From a checkpoint of a small mixture-of-experts model trained on Wikipedia: width 128, 4 picks a token.
Below are experts of layer 3 (counted from 0) of a mixture-of-experts language model. Rows are named router (the router's row for the expert), gate (a neuron's input weights, with its number), up (a neuron's input weights, with its number) and show model dimensions 32-63. Each number is 50 + 15 x the weight over its row's rms, rounded and kept within 0 to 99.
After each expert's rows: a language model's description of what the expert responds to. This comes from a sample of Wikipedia text that the model never trained on.

# expert 20
router:39 72 46 76 29 54 31 62 36 42 40 59 48 57 45 15 48 55 50 24 22 42 65 68 55 35 41 50 48 46 58 58
gate0:42 47 19 67 54 43 65 61 32 62 57 75 79 34 39 36 40 59 79 58 55 58 40 56 40 42 49 42 50 76 68 04
up0:45 42 53 24 69 64 39 46 43 79 37 27 66 50 63 54 41 67 67 43 58 60 49 53 46 51 99 56 42 46 56 49
gate1:43 63 31 37 69 56 64 62 47 39 45 61 46 49 40 56 53 33 29 41 50 60 62 51 48 52 38 59 34 43 65 85
up1:59 49 49 54 49 29 55 63 95 59 30 48 65 52 55 67 63 46 63 86 58 50 70 54 62 45 28 41 64 58 75 55
What it handles: Initial t/b/d/h pieces. Word-initial t, b, d, g, h or st pieces whose word continues next, such as t-ally, t-rip, b-irth, h-istory, k-eeps.

# expert 49
router:38 76 51 63 53 40 33 35 47 52 26 35 48 60 65 21 65 60 72 60 52 41 46 36 36 46 42 70 44 31 59 52
gate0:56 53 68 58 45 15 22 36 44 44 54 61 54 60 73 03 72 46 69 66 64 46 36 69 50 16 34 38 61 38 54 45
up0:20 46 36 71 60 57 53 54 64 24 48 47 86 50 41 70 39 30 62 83 50 26 39 28 70 45 44 44 49 26 51 46
gate1:45 46 48 39 38 55 48 37 50 89 46 45 53 58 53 27 27 49 49 68 42 29 45 51 80 46 25 51 46 68 70 74
up1:32 41 50 42 61 39 43 43 58 65 40 52 50 47 83 34 26 24 84 70 59 66 28 60 42 57 20 53 76 61 40 68
What it handles: Compass directions and superlatives. The est, ast, orth pieces in west, east, north and superlatives like highest, plus first, other, all.

# expert 29
router:54 58 62 28 71 65 65 63 42 21 65 77 47 48 38 42 52 27 46 47 31 50 75 65 69 47 39 67 48 49 48 58
gate0:77 38 48 28 46 71 64 49 38 38 41 63 80 53 43 62 39 57 34 38 32 47 59 50 11 36 46 37 41 58 54 74
up0:33 82 49 42 65 44 54 38 51 53 68 66 33 56 67 47 39 80 72 10 42 68 43 33 71 44 36 41 21 65 41 35
gate1:47 56 62 42 71 58 74 60 31 58 59 61 45 48 58 57 56 54 40 71 59 55 67 61 59 35 38 38 77 45 60 63
up1:73 33 65 51 51 43 40 43 16 49 86 55 60 67 41 36 65 60 65 60 58 54 42 44 54 34 28 74 29 62 49 75
What it handles: Line breaks and initial capitals. Line breaks ending infobox lines or paragraphs, and capital letters opening names or words, as in Troy B-aker, A-urora.

# expert 28
router:19 50 39 71 47 39 45 46 34 31 48 32 31 61 30 43 53 36 58 59 73 60 65 56 78 56 46 51 72 51 56 69
gate0:46 83 51 56 40 29 54 66 64 51 54 73 61 46 69 34 43 65 54 40 75 44 45 36 38 60 49 62 56 38 59 55
up0:55 62 40 43 63 41 34 32 58 31 64 73 38 47 37 45 38 32 40 48 28 41 75 64 73 50 55 47 70 21 34 51
gate1:34 69 50 61 40 47 51 30 30 46 82 52 50 71 30 44 36 53 64 30 60 20 57 43 28 32 61 41 78 29 51 46
up1:51 71 51 51 62 58 64 64 52 63 17 84 65 49 32 49 35 52 48 65 63 49 50 73 34 57 33 28 56 44 53 39
What it handles: Table cell separators. Pipe separators between cells in wiki tables of sports rosters, election results and statistics, plus semicolons, colons and slashes.

# expert 2
router:32 61 63 33 48 41 56 45 61 57 19 70 51 79 33 26 47 69 31 60 43 35 55 80 61 55 57 84 66 36 59 78
gate0:62 74 48 59 48 29 37 77 49 64 39 64 61 45 64 24 35 25 45 49 34 45 40 46 67 59 57 51 77 34 40 67
up0:48 52 57 76 56 50 69 53 37 30 02 51 73 44 50 31 27 39 27 51 69 42 47 34 13 46 43 60 50 91 70 48
gate1:49 65 50 55 45 51 59 62 55 41 46 46 97 48 35 32 39 75 57 54 50 13 42 28 50 62 54 67 61 45 42 68
up1:91 63 29 64 47 66 53 62 60 55 38 29 33 89 32 70 67 56 23 29 42 43 83 47 34 39 47 64 64 33 31 48
What it handles: Non-English word pieces. Mid-word pieces of foreign names and non-Latin script bytes, such as Japanese UTF-8 fragments and accented letters like É, å, in S-ang-mélima, G-u-am.

# expert 9
router:60 43 49 41 42 56 74 53 49 56 25 71 64 69 79 39 46 41 62 48 66 42 58 73 42 48 20 41 48 58 52 70
gate0:49 62 51 53 52 22 53 62 45 45 20 19 54 49 69 49 53 52 39 16 76 38 51 41 30 55 57 41 63 55 59 47
up0:22 62 50 42 61 59 51 47 49 56 34 58 15 52 17 56 20 57 89 72 98 32 47 67 46 28 55 48 67 26 27 47
gate1:69 38 35 55 30 55 40 25 40 38 63 51 53 62 58 38 72 74 31 63 67 65 64 54 68 53 78 43 52 67 39 56
up1:54 55 58 37 43 46 60 22 34 54 33 36 50 28 57 81 97 13 46 61 51 58 43 48 65 61 43 66 86 59 60 11
What it handles: Word-internal n syllables. Mid-word pieces containing n or er inside longer words, such as an-n-iversary, dy-n-asty, gym-n-astics, fat-her.

# expert 1
router:46 57 36 17 28 53 49 46 53 36 41 81 41 51 52 33 44 56 15 51 35 44 60 75 77 95 45 37 58 34 65 47
gate0:52 64 49 59 51 27 76 44 56 35 62 62 57 26 50 14 45 72 44 47 43 45 37 79 44 81 56 84 51 51 38 60
up0:26 04 47 71 39 41 60 76 44 34 56 51 82 35 53 62 70 42 42 66 46 64 29 58 50 41 77 54 28 80 69 59
gate1:43 11 59 43 70 53 60 49 60 51 26 62 51 50 64 73 66 27 41 64 48 58 59 58 61 64 68 41 67 54 64 61
up1:63 34 39 62 63 43 30 74 28 62 32 38 24 33 29 50 50 55 21 63 63 76 24 27 59 48 38 53 59 34 68 50
What it handles: Word-initial consonant pieces. Single-letter or short consonant pieces starting a word, often after a or the, such as m(igrations), N(eed), b, M, t.

# expert 8
router:63 75 54 58 76 28 39 43 62 65 43 42 62 56 36 18 48 52 61 49 85 48 47 41 55 57 24 56 28 48 55 57
gate0:40 57 54 59 63 48 40 37 52 29 78 32 57 26 55 29 59 34 55 40 61 63 34 73 38 39 56 55 61 37 49 52
up0:43 59 30 55 22 85 30 38 13 45 40 31 68 34 71 58 46 87 62 57 54 24 61 23 43 53 52 71 75 47 50 55
gate1:56 47 45 39 46 31 38 36 65 50 50 67 60 53 43 26 59 35 89 59 54 65 63 31 32 55 39 55 43 53 40 36
up1:62 74 57 62 50 54 34 55 47 62 33 49 63 65 65 43 53 76 57 27 49 10 33 46 47 57 58 60 68 55 42 58
What it handles: Vowel-led word stems. Word-internal stems starting with a vowel, right after a single initial consonant piece, such as F-ound-ed, B-rit-ish, p-ubl-ished, t-reat-ments.

# expert 53
router:43 48 55 52 67 57 28 69 56 60 42 28 53 61 44 58 46 66 38 57 63 47 36 55 45 70 59 49 47 38 59 56
gate0:37 50 44 15 63 49 40 74 45 54 44 24 33 69 44 23 20 66 47 26 77 56 46 46 41 73 83 41 50 48 35 57
up0:46 58 59 45 55 33 48 25 70 49 53 24 44 50 61 88 33 47 44 62 43 51 63 53 48 45 30 60 60 42 56 48
gate1:73 63 58 65 53 35 38 41 56 79 24 54 48 49 58 46 26 59 39 55 55 55 56 42 82 35 40 75 49 45 15 69
up1:51 90 66 34 50 52 58 24 64 40 63 17 53 44 54 61 45 33 58 50 57 40 77 72 30 58 24 45 29 53 52 55
What it handles: Word-final pieces of nouns. Final pieces completing common nouns and names, like a-ward-s, Headqu-art-ers, Cl-ark-e, Lansd-own-e, plus closing quotes and parentheses.

# expert 5
router:49 64 56 56 35 57 46 47 42 66 72 46 65 12 32 59 53 65 55 48 26 53 37 23 34 36 44 41 46 75 56 32
gate0:53 32 40 68 38 59 13 57 33 77 54 37 42 55 63 24 47 13 54 30 42 66 46 46 27 70 50 49 65 57 62 50
up0:53 31 60 64 29 49 69 74 52 49 52 53 46 38 73 33 50 49 54 57 40 52 53 68 37 59 64 44 55 57 38 38
gate1:46 25 57 81 57 31 58 55 00 47 59 28 56 35 45 51 40 34 52 35 15 30 49 69 31 66 35 55 73 71 69 33
up1:62 67 52 52 37 23 54 31 46 51 55 59 52 57 37 40 82 68 54 49 66 56 31 49 45 47 43 67 21 54 66 15
What it handles: Mid-word r and er pieces. Word-internal pieces, mostly r and er, after a consonant cluster, as in émig-r-és, vib-r-ated, Immig-r-ation, d-er-ived.

# expert 14
router:52 60 51 80 55 71 29 58 77 52 53 46 38 52 45 45 40 35 58 37 33 29 89 40 50 43 40 80 43 70 51 71
gate0:55 59 46 31 19 36 22 75 50 78 55 44 42 53 41 35 43 12 43 75 64 19 50 24 30 52 30 56 40 63 46 54
up0:46 60 40 18 73 36 56 53 47 27 64 57 06 53 31 45 63 40 28 47 49 44 58 49 55 44 42 55 41 46 58 32
gate1:54 24 65 41 59 42 39 69 67 66 54 50 66 47 67 43 73 54 43 53 53 45 50 49 68 51 35 68 88 68 60 82
up1:20 50 36 71 43 59 24 42 40 41 34 32 44 70 31 45 86 36 56 56 61 64 52 57 30 33 40 20 69 51 34 41
What it handles: Word-initial consonant pieces. Lone word-initial consonant pieces after articles or conjunctions, mostly f, l, d, h, such as f-ight, f-emale, cl-assification, w-ill.

# expert 31
router:03 50 54 31 26 41 41 54 54 57 46 35 43 50 68 53 24 54 53 54 31 48 86 39 51 41 35 30 58 58 24 30
gate0:45 48 33 63 51 34 62 39 66 62 29 62 81 58 55 32 42 63 48 59 58 37 74 38 39 52 44 52 60 43 61 26
up0:62 69 57 53 40 46 44 36 54 45 46 28 39 45 38 46 38 71 53 37 45 32 56 19 48 45 30 44 45 33 59 41
gate1:41 55 57 52 45 63 12 66 19 52 45 59 59 82 63 37 50 79 57 41 64 63 77 51 58 60 68 24 64 35 44 35
up1:92 31 55 59 52 30 58 62 76 49 58 56 42 39 52 35 27 28 53 38 62 81 68 56 73 45 61 67 58 32 41 46
What it handles: Foreign name fragments. Inner pieces of non-English personal and place names, often in sports tables, such as Sigur-d, Mijuš-k-o, Slov-en-ia, Eindh-ov-en.

# expert 16
router:64 69 64 35 36 60 85 54 56 67 47 50 45 34 33 41 43 28 59 22 63 39 69 75 34 58 56 42 49 41 58 75
gate0:69 45 64 50 36 35 51 26 32 60 78 61 63 63 36 63 17 57 75 49 75 56 49 59 64 91 33 44 38 34 55 77
up0:48 66 59 49 42 74 48 36 51 60 58 45 21 69 41 27 65 49 21 54 72 53 37 30 50 50 61 48 58 29 18 31
gate1:52 45 75 35 65 64 09 61 57 74 37 26 48 52 55 26 72 55 53 46 26 49 69 17 60 85 50 77 61 58 43 59
up1:39 66 48 41 29 46 52 47 36 68 60 41 46 32 61 01 65 79 36 65 25 38 32 48 57 34 33 36 68 54 44 44
What it handles: V, W, D pieces. Word pieces starting with v, w, d or o inside words, like D-iv-ision, Ind-iv-iduals, ww-w, d-if-ficult, Massachusetts.

# expert 57
router:61 70 32 44 43 53 37 58 51 61 56 40 50 74 72 46 33 36 30 49 36 26 72 74 56 36 64 47 32 31 53 53
gate0:29 56 69 52 57 49 59 28 69 50 31 55 47 65 47 37 56 37 57 16 57 40 65 63 58 44 42 50 49 58 36 59
up0:52 63 35 64 56 60 51 59 65 54 44 36 44 49 60 55 51 68 55 38 17 92 43 74 59 71 62 51 73 71 56 34
gate1:49 75 32 42 82 36 57 48 38 58 99 64 48 47 70 43 59 11 34 53 40 63 47 56 56 38 42 54 19 83 46 32
up1:54 60 42 28 56 43 57 51 39 54 36 30 49 31 57 35 55 26 61 23 59 47 56 85 70 41 52 57 47 51 59 34
What it handles: Word-initial consonant pieces. Opening lowercase consonant letters of ordinary words after articles, like s in silent, same, song, small, plus m, g, sh.

# expert 45
router:24 77 58 60 43 22 61 62 22 41 63 62 28 70 47 42 41 66 64 64 55 65 34 66 85 72 40 38 34 37 48 53
gate0:52 68 36 69 51 40 47 29 28 70 68 53 49 63 63 30 67 54 54 54 49 68 59 55 59 53 34 47 55 51 35 62
up0:42 42 62 58 47 35 81 47 48 59 36 63 36 28 57 41 34 71 41 59 66 42 58 55 51 55 50 47 67 86 69 74
gate1:58 43 55 59 44 27 54 60 24 52 57 37 53 46 65 57 60 30 49 45 84 65 54 58 44 70 50 66 58 17 46 41
up1:77 44 68 77 54 53 39 26 46 44 55 71 75 48 31 36 47 33 73 76 37 42 42 61 44 58 13 46 63 55 41 63
What it handles: Infobox field colons. Colons after field labels in infobox-style lists, like Champions:, Country:, Maximum winds:, plus word endings such as ack, and, film, series.

# expert 48
router:42 70 47 42 40 38 24 40 48 80 64 59 56 23 73 43 45 75 62 40 71 83 42 39 35 65 46 58 49 39 52 64
gate0:44 78 55 62 46 68 53 78 65 32 42 70 44 28 70 59 46 52 35 58 18 77 35 31 58 54 37 40 35 52 37 45
up0:54 71 67 40 34 61 45 49 41 54 36 70 47 59 40 30 69 50 45 54 62 24 41 21 48 44 74 78 61 39 37 32
gate1:63 43 58 37 45 31 50 30 24 54 48 50 33 41 82 47 43 65 36 71 51 63 73 59 43 58 53 59 65 43 62 41
up1:27 22 33 52 66 61 67 31 55 41 56 56 35 50 50 58 40 63 48 53 62 41 50 34 43 26 52 40 50 40 31 66
What it handles: Second word pieces. Middle or end pieces right after a word's opening chunk, often ed, os, ated, as in comp-os-er, imp-ed-ing, recommend-ed.

# expert 37
router:59 44 36 77 53 60 38 33 57 59 58 56 58 29 45 49 67 62 54 51 48 78 29 53 43 73 15 38 64 24 47 51
gate0:57 35 12 59 42 63 28 49 33 48 45 51 50 51 64 34 20 38 31 52 36 55 00 39 61 74 38 56 60 73 38 37
up0:43 69 38 55 46 70 47 74 57 80 39 62 47 35 45 67 28 60 31 48 44 57 34 69 43 63 25 59 48 26 45 54
gate1:54 35 29 59 41 51 56 57 38 45 65 54 58 38 72 37 66 32 72 63 55 78 46 69 67 69 40 53 65 70 32 30
up1:36 52 44 48 37 66 65 65 25 45 48 27 40 45 59 56 23 44 54 65 47 58 40 45 47 34 54 46 49 60 55 65
What it handles: Derivational word endings. Word-final suffix pieces ending a noun or adjective, such as inc-ident, innoc-ent, loc-ation, Percuss-ion, resident-ial.